From a checkpoint of a small mixture-of-experts model trained on Wikipedia: 6 picks a token.
Below are experts of layer 6 (counted from 0) of a mixture-of-experts language model. Rows are named router (the router's row for the expert), gate (a neuron's input weights, with its number), up (a neuron's input weights, with its number) and show model dimensions 144-191. Each number is 128 + 24 x the weight over its row's rms, rounded and kept within 0 to 255. Numbers have three digits each.
Before each expert's rows: "mostly gets" lists some tokens that are sent to it at least half of the time. This comes from a sample of Wikipedia text that the model never trained on.

# expert 2
mostly gets: "2", "1", "3", "9", "4", "6"
router:103145106071146170141085153134096182127104075100133113149138161143142113154120120109158106163108131112088120117147139140127118145163169109160157
gate5:148146104076151163136126114116135109178120089152166179126161116180132145136103127108108084108117164142154143145113138111141159106098102111198111
up5:122143170116133103157164105087140113112105132105128131126127170086116104140152162135135164147102157155118099126107111123154121142106118117097130
gate6:094121076105135141137129122119118162159096086131137121131125162112139134180168101132051175122123116131108129140146171108100150164131127171135157
up6:166125056140124105085122123127138138125131125075123099163122130164153103181185106134163132127132098129141098124101127062175102152111165184116123
gate7:136125137134155107149116110078100142120123159111089126106145135111146167107174122101137084149153143143128117164102117151040124128129097115144167
up7:104113121104142105148140127121156086117119125104129114133073133127126140147105096139140168142125167106172141101187104162165160137086093122103115

# expert 25
mostly gets: "ation", "ant", "ting", "ard", "ity", "tion"
router:117135118155065110118114149073206098121109144147133107112173141126089083137134128155141143118126136090133113143149141084142129133136069106102123
gate0:137115106125134120132098116159087057105187168166137134122107121104130136126109104152129122134115141133137131142182120135099114114134104153099113
up0:156183136144138101133132095125173074143122143168112148126165148093150084096157117148129128133141149125125109153143131133148132125118115134119091
gate1:143100133088146128116099102124179169098175164158110153145144154131138111113163108136112119178117109062118101139150132153145108090146134113125171
up1:099135145092116085110138132102096153119094150116115090144140131140091118112140133152105134079163125134092149159157142143087159111136106137131126
gate2:141089125128114172129109144116124112123110117102175094130135119139135158129159141122124139128131170137089138125069152133114130146131128097154113
up2:125138081135188151104165123132138137159121085152126141101112144164141120117146051122109122153091186135098140147139161116103137139148139157146137

# expert 9
mostly gets: " can", " would", " John", " do", " to", " To"
router:161112136118149129114146082084155126119121178122132113080124101162140125131130149150115142132068103154124129123121138130099164144132160130112099
gate0:139115103118115110121141107105103137107133111137124127145107123164131092109159119137195119131125143137145153113098107120144152143090129096132100
up0:131101149094134097133094163102084105100065111135140124071131111122109109131147099146153150124117131120102156128097134137129183101117136143139135
gate1:161175144135164119156136109104090134156145139128102117121127130166127144079166158109121118099108139119123136166123111094113124144145156119124079
up1:102078138099144120106121132122106124168136120157112110129147139145108119111136153115134129103119111167135124117124173112132152137146129067153163
gate2:132101158138148161095114140107125112118135079157105130139147162118100088135194089165116144138114151098100125113123127118120138128096130086138131
up2:114145086169168142114132143128099113104098135126098152112130162153165115071094161190136107154119122073147116114143123093098113128125147170153104

# expert 18
mostly gets: " de", "é", " pro", " con", " Na", "ko"
router:163121077120147139160092149148150122116094115155105128116153132122171139102095141100141142114151095132098167138132104113182159139127164139137143
gate5:109127133145136160156151175117123120076135136107145120137140142100134119098119111158102131121137121132136136129105112115158155126072126150110107
up5:137129136167127143114122135134095118123109150149120155097106126135109092116131145102126084067106128098173116139154126080115106149136101113096182
gate6:124106137138135102149090135143144117130132103123178081136155080119095118118115158143103124113139156140116097103168136131114090181126133123073102
up6:165153129125070130134160137083123170161075142120139139133140115144128114136100136129153125084112157131125128160165103093119089143120144154135109
gate7:051151139158086142075142110130106147148121139135114119095139116126141114136116153112169092084148128130095157098157113160126135130105130141133164
up7:123108127135119130145145114154081154172122100099109115117091150164093146115123130139130139143134118110122126142072150124103120155157175117146152

# expert 30
mostly gets: ",", "),", "\".", " –", " where", " but"
router:099127139101165111115142141135116103142119105138134103153122137128132112126167093113096171158148171102128115109130145152176153138147102108120171
gate5:157162085112105117142114119155087114141130105113132130133148121106123188116146139150116093117150171152097113121115129125127153136096114147091189
up5:101141132156099158159153107135062123152136113127089173147122111110132108174123118120103098158150153119154129131135129112144109118124104082129101
gate6:125150150141122149134121118120159133151131123125152101106128141109130126156115085100105129146152089138120149130130143108128118103146131129120196
up6:142124087111139088093135127141144091170126123119155125114093137197136143099119154121145156113131161113122108131128114113106126147140094112096142
gate7:156159135137098140155141155114139127136126103113119140104115110137148158177092097096096135154128149181149155137110125092106186140121150100076128
up7:139113131116191143070152100140131117121117130151111145141130144122108164169121116161136171155116120109084105155109102181114202132160145149128117

# expert 29
mostly gets: "---|---|---|---|", "|---|---|", " \\", " Apps", " —", " medal"
router:131151079109154160132122133142137170094119127097134091118075108122149115134108135078157115132125105134068129119158102092110107125151106133137149
gate5:085129113136139190077122129103107123054108129102113160167130132100130118128158127161135102133114099112114116163148085135092078167119136143155130
up5:118116107124128151110115129177137121138166156151118106114086130105134136113133136170149119082144127136162133114191127096123114101103124144125150
gate6:131094100127117162136119112115118115154074115131115108127091143132138136143123141145124150127127167112117130123125107158103157158134144121113117
up6:140103129118101138090115130087127102116101128140143123126129124143131061124132123110126149154132108150122093112060154137120149148126158110123140
gate7:118142153125134150147115124104125153146135156079112109169141077120124106148101106149143130103121134132144142126154085138126130092120100109085173
up7:106168162144116149127118117123127119123125182132164171119156109147145137135113113154100136119161178127129135113133147117118117144111073158179125

# expert 24
mostly gets: " United", " American", " York", " States", " World", " National"
router:130156126151129103107124125085148145158105155150099102155153099127150152142095112146149169167129154110174134183109137069114124137138097083121140
gate0:128125089140133175093130111150103146115130124137137122160113161142110146137154132178130155174105110153098081052129127149094114130113145154106167
up0:149114134147138122114118119154136103116131134134139128146160113121129146126089098178170116182120131068104129139115149102159168033113118147142139
gate1:113130141125154135115129134092177101128120140118151115148148122089129123115123114125134123147142143139129070167111124122163157114126116106103101
up1:161136108170137165138119129138124129139115115132125100153132116163130119096151138117143137142170131108142136135149173086113150100142129183121141
gate2:127104098116120145126137123133117131112139146082105146107120154133148124134111149127162101114131119087121155133129144166098100086149126138112150
up2:149157133145127114069099162154101144117097171130085124104134104123111140166153126139150162147161129137181166120110118114169136105156102125113133

# expert 27
mostly gets: "\n", "|", " ==", "==", "---|---|---|---|", " career"
router:121153107151074122094129142158073119156158139137133166122150163121126159129121120121093115076123141145092137122130125174096113118113065141158110
gate5:155108106110114094122109100117155125100102082119158146102132114126113145149135048118116183122162121112150136107084098178106140168076094107138132
up5:114103163135130101144125108150143097155131125138097093140131109101145109113106154163130137095122158135118158185145078101096118110127149105129125
gate6:110145111123089146083141117153093152154145125153101151142142140133115140091100154141098168078132107133118106089128097160119117130070113131141118
up6:137174105124131113133107134154094104088125179126097146123147121116150122145099150134090080140160104122125125155129137129084086162107128124163096
gate7:159103122105128146149113140115099140138116121125175116118144142149133100122144158163114126110139123117152106127144103137099180092157104131135117
up7:123145125141100125118140132161144127106135136118091130094104127100124134111127138132107109098144127117114114152155099091161136098126138120153153

# expert 14
mostly gets: "′", " number", "%", " ft", " age", " km"
router:123132106161114139181184159128130115100185145145118142106098188106125135130126121124136136136130164111136167131164086117095134128131160159145091
gate5:097135094116117124162136157164120156112132150112104136136108111110163143174096140150106104142128151118161173120102116088121200147127131138130126
up5:127181131119130128168135134098144109066120115142152169140077100115113155163139115116124137157115131149134120139147109113108147137067143134118163
gate6:115140123146140069163141131134128096127147152082117139166098127109144117139097135130145127088140120157106128166150103120137126079130107151122145
up6:170166103130130109089132129129153125166124122146160146149130136143137125118093152159095135134123090092158132141130124145114119110118162131157170
gate7:108125125149109110121126112117126112084135146140117134129115132155144143127166186106112139107139164137118139181162157116096119139131122141117135
up7:126111159136166135148151124159130096169107147129126122084144105152086139107101161150114140148144140122119119113126143094209109114139107098128162

# expert 17
mostly gets: " United", " National", " Party", " International", "====", " Division"
router:123139077117156106078090136092124115113137138134142109144075078098145140125088143093171096155133094089138097170144098117152118125109138126145129
gate5:111123099169093171086165113109107146130088114153095141083188115118121134174127146150122116133141131110107148148121156111164158138161088105140144
up5:128106118103185121127075134129139147113124087149107070105103120153119158176143135141116123139106147116123110167084141121133163101142118124133121
gate6:139150123122121132130104146120112138112145137116130161147098107140093135080115089096122149136122132149102130119134116128168146132154134140108123
up6:119148122116131145091114129139122136098130136095133135102066122133117142130110112150155179140156118142141154087125133118122117119117116153160162
gate7:114122129158136139098093146121104135122139131138118128153108126138113119133176106126118091135130140150129040107093073140145129140138144115099110
up7:152105105155139171100130102112131147079130138126104159122127143120125145091114124124138124154120144134124118136124138128125147134149186091092111

# expert 0
mostly gets: " the", " a", " The", " an", " he", " their"
router:132119172126167101143122119118084137136159141112101086093086088104148177134138164116108088129152158140149132137116136144074136159133132148120150
gate0:098094121141126130147079126082104092140105100166121136084128110095157133108134128132124128111117153156118104139141131106085138136109124142141176
up0:186170115103128138117181101105154147127160117118156127151123134147105149110119166149124164128141186110095157110125130142112115154144112136139122
gate1:184133120147159107141122150150088142128130101106122127125140116146134098101132126143112136101113158150106180129134127123080144102122125141083122
up1:137151128153091157150119118158105098115123136136143156113097114155128155172140126134125159097125110104112112117160112118099137128122179072116141
gate2:106161123103125118091128124121127125104168099143120124125096088130124092089114156117132131188140167143140108100149108060099163116126131121100141
up2:089134103121124176134135098129150121105110142154115156111114096149112118118114129120103095130131107094174124143143114149121116120083154116166107

# expert 13
mostly gets: "2", "1", "3", "5", "9", "4"
router:100136148125151137134164121151090192096124097109162101189157143175147091149085110105149112163102134106100139143130115112126123128139143099114136
gate5:113139124142114105117118114097178182152120146129097126105049096122154124109114120112169123090097117168157129109119127135112122171103106107144164
up5:127206094151121149149130129113126130144127151121110157137129124107138103133150127111124155122160149141161091120129102154131118166100137167139136
gate6:130136146132165108096178102142103123099122115128179113135119120133143129173130138114128177119151097106106104164125136184122124064131099152080109
up6:135149136123087168146151111105186108132107107131152142154147137175131142153136095178154135102123073125158172122135108083114133136136111122141132
gate7:142113079103141129118120118105184110124118109142143124147115130092077133126135135087131131097101164169175147112098115133108111208160104099098114
up7:127145126108123130120133115127136102083145103163141141150100129151107104102116144123127132106114120173158101134143105163147126222152114141088131

# expert 19
mostly gets: "\n", "|", "---|---|---|---|", " Total", "On", " Date"
router:118161061165088118178124140121135131147156131119156138139103161085110128136118105085166151111112133096127159132160098154106107130132131135146094
gate5:154149104166123119145143140084105140148124133132061118126182130123142127133111093121125171127151112130149110114158134170117155130124092122151101
up5:148075146092135155116135119128116180143125114101178127105113139134121139137108123122114135129158119133107179133122147139102127121125146143146107
gate6:093087126154152152098116134127177178111139152124088144107129133151111112095134159146100128117094112123161149137111124115132104177110122086100095
up6:134144150125090139103148092159119101144162150101142114125101149118118131118130144139151128160126124153148136098078144115159120140105136093155135
gate7:137171157165103147108163105114102100142147097158109120148096161136091141152097162135095129103092152143108142149115104135127119098097141076134078
up7:135095190136145121175082149154131133156123144098118139099181110098108100128087095124095093108124134163137119113143168108133131131139156118140156

# expert 23
mostly gets: " John", " York", "ah", " Ha", "ley", " Robert"
router:146125059156099107113127137100202116100116137137091094125173145122102120129122086160163161155129143111111145134132163095159141141112086105144099
gate5:101089116071129134125076128091117129144118109093097116134132162160122147141153091123139163093156140127139172100128150146125135140105148103162074
up5:134103148126100138105156106155112163080070077118142119144106104085092153113116120126144113168138136106101132144138133165120113118125132121135124
gate6:195132142102084116146129139092140093125099118125161180148150086125089132129178126115176126127157140088099110117116146122178125180159107132141130
up6:152090098131128108133160129143136104104141136155082124100102112114112102114133136122144122109149134152153090152136163130137127143087145192115144
gate7:116090110106151154130116111119135133121083117118157131089146090152118117103140116133137129146140098149112132200160134137153103114052098090123122
up7:096121123115128100135139107152114146144093125135158120109141147091135142178129124172141121166117089102148138128123157149139152160159139122128158

# expert 4
mostly gets: "\n", "|", "==", "===", ").", " =="
router:086093100097146100115126149124150106180099100105126127160095159082153104121108138099118134103118131120107154145151135160175123137128100148140141
gate5:111098054134103132146133113120188125105127102148120122147090117147151120119085153119112097128136087059128163116122113076124090129128107150107108
up5:103088151105091110123150155166126100120109133134133118089150147127163160081136106132119156096140152096155156150129142162092084124124156120130126
gate6:094090107103126125113113121133152134145119140085131147100120085166173138145135110137116116116140116157146143130110150080143105139181143095086116
up6:124135111119127140125143152118135135128128110152141147134103134125125089107109150107145158107139149142134166130176124118134156152102154136092103
gate7:161102099165105133094089108188147157129168192143156133133136104152130138152126132127111141107138141158128140166167120132124132114116125145151140
up7:172159144128112105101116144085116113142135112124089126155134078149129140155099135137153130152080095106126134101117118112122168134134177110115136

# expert 31
mostly gets: " B", " F", " G", " T", " D", " E"
router:124149111129080148156106136169154147108115081135145110137147124137153108120136106084133129138107121156093096121162160131143093119142156156122113
gate0:115130134114134120187126124140090117074113135111144088117098152107116125171126118142126137135124149139127094164139109126116152092152130141138116
up0:137099114104102090156115139120182155160124114116161149151137106127152169163150122101132136125105105132124111097110104153153103098145111140113139
gate1:171118130131073116132122128151086166151092125163102097164145128130104129114162094127095123129126143097159097101100123155181157109148164125123122
up1:138137132131128074126091140121097158148176080142150135113117120145133132157130089120095151096173103102144112113126182140140146127164139103156099
gate2:117136144190153129163123091148114174132127144165123133162119136138150143099111128141144168104099146147132079139116125135135096148152189187110105
up2:130129113169121154132136109140120138148122144108141132126120128100178079122106120112173116104145137107124121150118129134138104163123108110138124

# expert 12
mostly gets: " work", " part", " war", " War", " coach", " round"
router:150118125124079183138139139094165123155154121138141146090097130167063132148153120173132143090125107125139130116124174139096125113111116143121120
gate5:110116109100147108143148102124118160120130142160116146113148095112101151112110125140151158085123141140120109143124090154145144134129120147124114
up5:073115165134145167117150135144099108127085128128051156149160116127147141132110142120117135136144090169123143109109165124116121121148095136142149
gate6:147119123105078109172126128120086140136132116103146183089117147128129129173131142161132140157150111104163131098162167143139140098139114135137135
up6:131173135105128124141140159115113163108103088139114107137063145135124113119107133134095166199130113125134149141078135153142136125143123095161143
gate7:171127127174134105166078133135133134133127150128139114089133150129145142160135146125121119110138122143075129128111136151110104131101124154151171
up7:124164120168109136129159128123151118142115121126125132172145100089120161140094109113068176145127128118137120173096106093151123130101150074155163

# expert 15
mostly gets: " for", " by", " from", " at", " with", " been"
router:113102130098103107091149104126089126151145148130142135124095136125131163144192141120132109088102155131162114108159097132113113131175121096109135
gate5:130138133139145107119127126147134099128154104141110093133147149099155145114114140133131121136109121122114159085123168153132108122059140096127107
up5:120134160108135117104071120160117149115089134126152094135130167143063117145126148144130083151161133087103110129167132134125116148136144098108133
gate6:140105135189109141120143155092121123098122117159135104116111156103166119164114099091153169138091131094130114140133143116097108137150101131119118
up6:122158141174127148097123133113116126146154146120103139135136108128122095087113156109147152110140130145121137112119143120148124086102121151098122
gate7:139136108171117134125185094083137107146156107176108125142155143127145121126133148125112119138154117119165124152086110149085109122158136117125176
up7:122127114155135169158164145122102099118167116109147141143123135108131151079138124164124110106091121157146144090101097126139111145117134131129150

# expert 28
mostly gets: "il", "ak", " York", "ack", "bb", "k"
router:121133051143133133160137077107157121111123165140138161090137120122104143147080155099155132124141099127157150111148140089098115127120099140132094
gate5:118123129150149165115129110126127100079157157135134140150091131147122110108165105135081115118108118116126134144117146148140120173097099108088147
up5:108139126118129095130096108101140148144143092123119144171090136131141152151174073087150082125104161138141100147157137087115113099152112106118115
gate6:175174110120097148128175143128152105134137193075163078136123110188135121122090117107113143113100126106133150112127123087129147138133114136148136
up6:127154109087167143118128130101148142165127155104115119156137083130118121090180081119145098136115171124143111141142163150114115114091114141114162
gate7:136104154141139120124129107117153129135131113170161152121165137144148141109099140129156138165131112098135126096095170080105118103137146115120135
up7:121122134141149146112131136117117124172135146127156118179131137161166134119116089123127117165123142127158130114120122140128122141081126087133131

# expert 20
mostly gets: "ism", " interest", "tain", "ox", " process", "script"
router:111146137135150165152098118145134128105118156131141147124115157126160111141113150157142111130147137126181152085143121092141156133123093186114155
gate0:145127108132135158130125120131128089118161121141175144120096150128091099121115126126157113132117134149142156133105137150069163126083075164117094
up0:128149094152173121106130132136158099103137125122123152110136120161118174113182154142119101129154143127082114113113128144127133113159149140144115
gate1:162115084121127130107150158132115104131151131122112153118108155147138137129099163110179151130098115108154141151139135114143150145131120112120140
up1:127118147135103132120117087114106110122112150131097141142083116057111122153184143105154105084158114161140110126141108123156131148101152188106128
gate2:125128149108141152174075080157144100124111143162129104148115123161143144149113159130110157142118127126146127117151100156124118141107080093109098
up2:119124114098140137130161168125137159174115136110059116147137118095153158121104144113141122165119114112122138131123165169135115153124132069101128

# expert 7
mostly gets: " were", " has", " been", " are", " had", " have"
router:109125176116147119099123122158103128122110138073143116099172136107130100138136148149078114136105124151153121102102087122127120127137125089104148
gate0:120085091134130155101116163127165089091147136132133094146141138140138130112113129115139140110111154159169131126108111137130126158152105116145138
up0:087114144143138152124125159117151125100123115177132132142089153199115132101121154145153133088150140114124175121112136120143117130151116129105118
gate1:127103115129132172112097108132127112135139117059137101145124148150099144163119140118118088116163108078139121121109110126135128128143125115155075
up1:076103129100120130116140105118140083132110155127183128113147114109129135112124147146120138118129096115174118131134116110118112095155118121146148
gate2:160130133140128121131124136117122142138149089109148140115117125110134124133105113105089150103132151171151108114129145089130115169139104119135125
up2:161120107158143147152108118174137117123137125122169131092196155133120079157140090143113115103121123136137167121115106149135132150137136125124140

# expert 5
mostly gets: " of", " in", " to", " on", " with", " from"
router:156151166129119102112180097140136100117095168090149160123117082137107128158151137182073096097097107153171119130099105168119110149128105099117102
gate5:169062159141128178125150086136141105122104124106130108081148077107121127154119090092122115117103100119132096121131107161090156140097164117129144
up5:126149135120136117122160117156108135128104097127141142162145122101124127132160125121124135078130122144088135154126127122099110131106134157135180
gate6:122128117131094122150110128134172101133113185116119122147125117138124142139162121175128127132185085117135129174125146145136102133132149136125125
up6:166118146139122101167113127135150118155145146113068130153109128132177091181109143132156128125115158118174118140107136121121118147090121138158133
gate7:109122115154129105118145145148104133113122166132122108138154168134137134128107092145139183113110136147124145124143139103157169171096114141107167
up7:122123133138120092114097123121141162134141160147158152094108103081124082159139132160130157123111106175157147092141144123151156145064112063146109

# expert 3
mostly gets: "_", "_{", " Street", " Racing", " Ko", " Chi"
router:130126085126176159138122157138138119085103116157092081134127079095128113141102115099163086153101103121063138145137133092140119123140141138139177
gate5:118141128175115128098166147130123139139159112145089144125112139137124141186119129152142131133137097173181122132126144115095129085129120116142187
up5:163088120094107096112125148104125096136151155115134112161127161135099117116093131134144111172112103084084133087116156139148103109101134164130176
gate6:107135116119161140115128124106128150117099137141148132113110157104125129129090086168181138135157105142142154142097102129094124125087136124140130
up6:169074129127165153160125114106116140107132080174125176112137102150119141142126131103142153101140136098073090130087127102131131168158098131099100
gate7:099142163131129128114104096191164135124156150116165094096114144158123102136082148158101127131140077108130122122088139125154158182108149121115126
up7:148147131154110131080095115112103132136105148154138129123142141122138145130094153146144103110120104106097101141088092108152163126143117127078137

# expert 8
mostly gets: " was", " is", " are", " be", " has", ")."
router:136130158147152097087134127108102096096106136104144143103167146176136090109159144174106144138125093134153118119108128106149116132113149131129148
gate0:133102148118105109106129146114170098131140123117145090119127138115146156142130152137084144126158103125138130140139147131158098111120131131140126
up0:147093116144101117104154144130101104129114136157138112144147104105123127138144134133098140115145175146113092123176146089127112106123143114149144
gate1:140148134191129147109105109137140101069141154117134140155170094107119129107138138101099109127105122106117142130094120128162131148095146134082135
up1:177153141129124134134188118130127093131126116124148139123135114168138145171113112122141096136098135115140121127093112140161154133144135120132113
gate2:084138120155112184070109149117102142113158147130152105085161124112171124124097133131095166119105147147126143098141145106127132113119128106133142
up2:135149140120163118126140107104143099136137129133135116084154149142133115113146116107153159164140101061161099117118150116132103156160129134122091

# expert 26
mostly gets: " it", " which", " they", ").", " where", " but"
router:139080153152127128098149148140136128156076124107120077083149147138118137122150109154110173142119163142081135119129140126164139145111136129124133
gate0:148183128104086115120140120149125099118148101117153113140147097148098102137132138148125128156104157107087116133145142085129131111090162096124144
up0:160134152134112126119120138119145120129162143140179123175088097112174109148129129144122114112085130118102204119066083156137130099110128142122140
gate1:129156154161151119119154107101134192136120145116084157143122069104138134150128079159141127097140089118114136169103121128099153177147124150134169
up1:105152109161161106143141145134129107122149120152094174128141093130111124149126099137104161103136164141122114102131133128112108149133146168134100
gate2:154150126113111130151128139135139138171120099141122153152149125112125091092135114065146133093164123149166082124118098109128140149149196106087133
up2:092087136150142144148108118090159134126105129065164112122104127116114115107136127141110150143161150134104126142110140097115147169109148126120115

# expert 16
mostly gets: " \"", " re", " f", " can", " co", " con"
router:130150103148111144174131122156175119146139081165128159128130144096162119081144136122104118140156102141123154108116086145142106142123188148147107
gate0:104169142113139158138146106121124121096116179139084123184127097131123090120127130108098118154136133091159135147116100128102135139090113094116130
up0:124157126117128108145135125120117110120085117152158149141102108146142109123111138106155138158158069105130102154117135086107139117110166164152139
gate1:142124135149112137124104131133116126160125143139110127140124095096138141132102112189158139091144143124133177165088139130150147103168126099142108
up1:148129158149107124116118087123148130103113121126154133136161112146107137147144142143129102144089119166078099129151128142120127116087094132135083
gate2:120170150124107081128091142106184120142110094095139112097088132134144163124130099154133135140124127115145134137129129109133148121129122074106108
up2:135119113106145133094155088126121144124109138146114153126147125126136125166094134130102118087130116148091145105142129145115118152122118126118133

# expert 21
mostly gets: " the", " and", " with", " from", " at", " of"
router:108111174084170122087139100150078122131156157110150088118085099097111110147151164183097091123148135136154144137118121171100128151135081130139168
gate0:168127096116129161113144089125166094121126162108121143102105123129087099115147139154150112166120093120135121129114164127134148123093116136154111
up0:085156141148131127147127123190131126134156120113167153128146124165151124135164126079113154119153137117107149089115142184115102140104123103138112
gate1:188139139113108158120075105137120124120174122083093133175135135142145119154128130126093115147146102138143160099137174101135115144136149130163117
up1:135101104137117159141148120143127123150152126126131107160183126161102142143139126123139185141118147114138111113144140113157150094167144108137115
gate2:117078117113074157132125146119133103135106117124118105137091136135151138114130129185099070152124128156164108082131144131118136118130141089153156
up2:124140146079124129178084114121157124129155123146112113150097141103114158098168123070134132143150126112171093139159106124140102113149131156170141

# expert 1
mostly gets: "son", "ov", " Ar", "ev", "ad", " Per"
router:108126119127125116160113129122153100098120138174148208145161104142130123120124123112150129148169128118111116115155142086143128131082124126158093
gate5:129130139116136124127138178094112103148103155108125122095125129122151111139130178145122109152177109160119127133097186115104120134134142117143120
up5:114086138145143144130148122147153102147077112130134124144151123177118119115108103127116112119131074139141160145104084136146075151134111139131090
gate6:116112154097118143129114117138122098090145132140105132162104146144171135102176122101156128098128152123127130131125121101103133141153142133079121
up6:124126124125140138142120161138124161145136154118084180124123123088107154137084135102155135120100141127164157135125163136155117062080106136088091
gate7:148155139124120114174142083117150123110112099141129104105124105119167154128144077110074110141107149135085103136140118152145138150135173130114080
up7:142181157135102137126081125129142115124139125117131100154098127106124137122124117134142106122123131113140160128151128142110112109114160150059146

# expert 6
mostly gets: "–", " ", "−", "9", " July", " December"
router:125147127101122166125121145132100209144116081097125130136171139135157113142118127139160141183116114097108147104148103135164123148142169105152115
gate5:118122111115110161135135118128143132082126144146158177153134159106128124123138115174153110124122110142138116152095081118134149112139134124118112
up5:131118079123120096160155155093151148145142121060155143187112083134092124126104147121149114182159154152138115102143139099149142105120179136118126
gate6:106115130044143115107114143139107161167100122125155125078131154111123160117105110136119152126150101091088140146106127122110119087108091119122112
up6:093114112111118142127156136138154131157109115124127153115147142116128160116118155101138121107128112119159135142144168143135119110116090123147168
gate7:120125134102145109123147123141145150120125135109136113129127128114120100135102099154103106103105094108161128126080117141171120142131131101155142
up7:098126141159129140129122101134144149131117110114157171136134140105100115143102124112109138145122124104111122120129135129136149194112156123139113

# expert 22
mostly gets: " ", "2", " $", " Apps", " −", " +"
router:138124078115154176163131158160122155111111127136140105135165126140154094149103172073129111156126105119107101118163133133123089140159167151153141
gate5:118128119127151138153138150123092136148119136146148125073125089126158150155149138110121099085100140166178123138131131132132125127150097144136104
up5:127125148157124140127113145193139142146088087114124121136134081113137140099093154106173156087091144107113146136090134140156152126135145142103125
gate6:096085138138114113140125122140119106130091121125162120140105133115139119116131149127107100117159138116157152150091104152140107160120146112146066
up6:142172106138155114166126133117140117125134163141115138137174158153094114146148066120141140135147161090129140153117091124130088131110113139101110
gate7:097128071119082142164164125107145122134101103181109137135133131136154142105142122128133171109150116102176168097155117146120164120117107136103138
up7:161128193132100186121087133165133094101147126152165132133144105131112141121110125098114092130087139113143121120145133110139140165135164116148128

# expert 11
mostly gets: " Jr", "idae", " Genus", "ić", " footballer", "tors"
router:122120134148144080126084158154133099110130105173137109167140122138115126121162126106152109135132093133088133117129138078144118135146127120146119
gate5:120120157113147138111109125103097110109148149114127125118102137129154117113125138131140149117121112110097171121085130112139133123113140153130125
up5:146150121149095148115110142121132138112133143137111151108106128115131084143139142116137152143117163136121127073154097177121128121133139139132156
gate6:136123131100142116159076107119080146135116181107139095133080102117091128093147186119086112107146117150091148112119097161165111143088150138113122
up6:177144107111150129166106114121144162094091132113132121107109134106143113125137153171151124123130083109105160142149096113113163169128101139144145
gate7:102135106139147160122087149134152143129142142117124141140182092151109127095144111096085133124121095203111151142103110090117140120138134142111098
up7:130121118167128113151148105126097073098143170186116131172131120092131126155097109110135138142127101146148137111179144183139067168135128144122124

# expert 10
mostly gets: " war", " re", " pro", "Re", " comp", " free"
router:177154138148099151148140127096114128127093130140124161140144127157100132138126119178087151115094117102080139137070136152124114135113156166155081
gate5:101151129147119109129070118106122124104123115109154115112159160118110138074092136178115116080141107132102154137120125171109185113161162144113088
up5:114169119146115096105148105108139173158128125135125142137120112162120133120152151146088127116142144136149187105125092141153129203106123159153112
gate6:145155134132118126137114132123098112083139124128136150150144066093131145094133141083121126146122148111097124119150086152146145181127154122126159
up6:079126131149162123082131165074148138126119154165082158142060112132140155156116136138144152119149099143099133095117074155099080126180141109130132
gate7:127155131084118126111149138132120120109102127150127110157068113166117135117168119169147115121139115104137097110135111159120132134101094147153081
up7:170164132143115128146148174155101112156131113080128156152100139096133140156140157080169143143149195121109140114121104113130107123163122141128127